{
  "num_hidden_layers": 8,
  "hidden_size": 224,
  "n_experts": 64,
  "experts_per_token": 2,
  "d_expert": 288,
  "d_shared_expert": 0,
  "hidden_act": "swiglu",
  "moe_layers": [0, 2, 4, 6],
  "n_empty_slots": 8,
  "router_score": "softmax",
  "normalize_top_k": false,
  "routed_scale": 6.0,
  "balance_loss": 0.000418,
  "balance_bias": true,
  "router_z_loss": 0.0001,
  "init_std_router": 0.0162,
  "lr_router": 0.000773,
  "vocab_size": 9264,
  "norm": "rmsnorm",
  "norm_eps": 1e-05,
  "tie_word_embeddings": false,
  "optimizer": "adam_variant",
  "learning_rate": 0.00142,
  "beta1": 0.9,
  "beta2": 0.98,
  "max_grad_norm": 1.0,
  "batch_tokens": 65536,
  "max_seq_len": 512,
  "train_tokens": 338400000,
  "max_steps": 5164,
  "dataset": "wikipedia_en"
}
Below are experts of layer 4 (counted from 0) of a mixture-of-experts language model. Rows are named gate (a neuron's input weights, with its number), up (a neuron's input weights, with its number) and show model dimensions 0-223. Each number is 128 + 32 x the weight over its row's rms, rounded and kept within 0 to 255. Numbers have three digits each.
Before each expert's rows: a language model's description of what the expert responds to. This comes from a sample of Wikipedia text that the model never trained on.

# expert 22
Description: Infobox list dashes
gate0:115107101100125058089197098157147118141123092202128128112179132183094141085119075106117105158128052116084131082130194100183127188096080112163124179105086145107165165137104075144186160128173107087048134120076111142155112126127115103198096133145137105154056115170133121162180140156130096106138109146126085148142106129106229132144147126088118103109216076106119116164171170137127139148138071088115123146150086162144195144106059097089119179151148162108142084119141135102117177101139116133153126132156108131145116081099148159089151132092152108131109113141140139141171080106113135099103130115145146089139082109140099144128165151121163172130162120175141116098172147057168134081132
up0:175125164165112134148072174120157090159170130099112108092073099125074115170148132193179158109125149189152145115160132133096138145157118205095147105156178140133112099086152145111118143116141089135189119138172085138050112162093121129119142114128178127093134145053111142122113135110160143139090153138118152084108137141139057148079153149192140103142058206178119134141066103112084121103118192145201130145108192118143084138149194170144136110129143156112105186165039124169099137211098137143118124166097157075069124114123148152162122149174139130164135209087072130133111120132085096109116154128127092152142108135139125100155116166136078139150103145117138128116136114182107177124111

# expert 59
Description: Biology word beginnings
gate0:105135174085056108107100154112176100102129087149144092163108149113157071094151070104131192089126115124133115153078109184078118120132129205099173106151107076114188198104153171161090164122114116145152161156094127152094095109102120120150145195100127139158137090156107087108173150162153119094128176150111138063172113075080092087150121125109145132107115168124101115202085088151137161189080135103168099131191150135129092099140103089150140093073048153147109161202148116118106156090117127116144166122091153126165138101149181089134078114128114100184163121137119178143128131119117124161090148120091154116176102102164088077123103073135158163141184130089150162139166170134121165104104
up0:120126120114140131158114163140133130207087145123118148151049132048137171162092109111141094179074124124171173115120116122152099144123064163176112139186182141101130154121149110140110078147173127094116121110150149086093139132139179109155070067116139124018133110102109151118100112136066188172090097135139105157129096098149083192099126103111135163120107160124126170185162080129118122104119214112109174104129110127134127057145140121081102081090126139096106116122162132124143105118185091168179123127169110124139104136113102126148141157165141173087113144102114157091151108180150137153109129054117152126114126184133137105203103138186156042117122112099139126137080161134076073076141

# expert 38
Description: Word-opening consonant clusters
gate0:121103143174134119134175185128173117142148155135176164118130205118165139129073107143078123153119132137068175123174084107127169151154170159141052167161109124104118180119134087142168103150025155094117094114136124075154100141156142099085154111184158148125168087096159094143190066112106092122153109165202091117198154116100148113152166107095163125094129121144143117138147161127189127135139132075160117131094108172147108049159115123107106146218159160109058096179089140155148131165127145114157087041127075110104124133151159148168126117102190098154105141131141131157090165142154083134085090122150133086120143131129105097104122120167145127160133121079128069150110096165157158112142
up0:165159124122169149138183087142099123184110087142105149114157167129111123142094142087153151183154141148117126093139134177093135131085171156197127112154091116087111119126187102136147100072115106121182130096060155131157130131109140190168104137131164097141126106179152153168134058120106133150054101224128099127190113131133130189127160120096137138110113184181141196139122152124106090132136172087116099146149105116159061195126143115132127090146133133050146079122086140127099115053082146156109190184143087122131138136133117179143157108131162132098117111170161160151171156098138080118093143122136112130141100056067080180139138100084131098144128120072088146095074138136170132141193

# expert 21
Description: Personal words in quotes
gate0:091154186079135169150146113083126122139144142103098132106120147132116125145078129107088166100150146098076109100158112220177138116107223128074135151168107141131128104122084112122206099197090152118111101150116133141159093155130123137166198121198129116118179144112140125112156081107157135098206176063095155163151155149174086108173125095079135116091160153123176126149112139135112110176097137126106150112131113112158078107176187133149115108117190132092131132068177160175159157145113107134085116114103146084109152114125127130142091106080089194119089111158122165118084105174126188171082121052113105131130176133154119126171103171129060100078123114146102167144129087175117121104172
up0:128227131094139112083155174152135159093154150088131113133067075127159134099110092168132161088126163160131144141046141103148091145127133134168118133102106095190109171159187129090123176142101174136082082107137131173175108118138150118099115089080143137123158136170175127150108161105100127093103121154104099087070134159151166190125141175155112126121103089105125060169103169065127114147066168100129161165106117101090166126151092099143154170152079160184122154138120111068137105143134155138154150095114106172124118134158161180164090125175161140144066148155139072101117161110099136229105168130167171139194146112142078188117131160107156133158094120139141147090123062145170103129143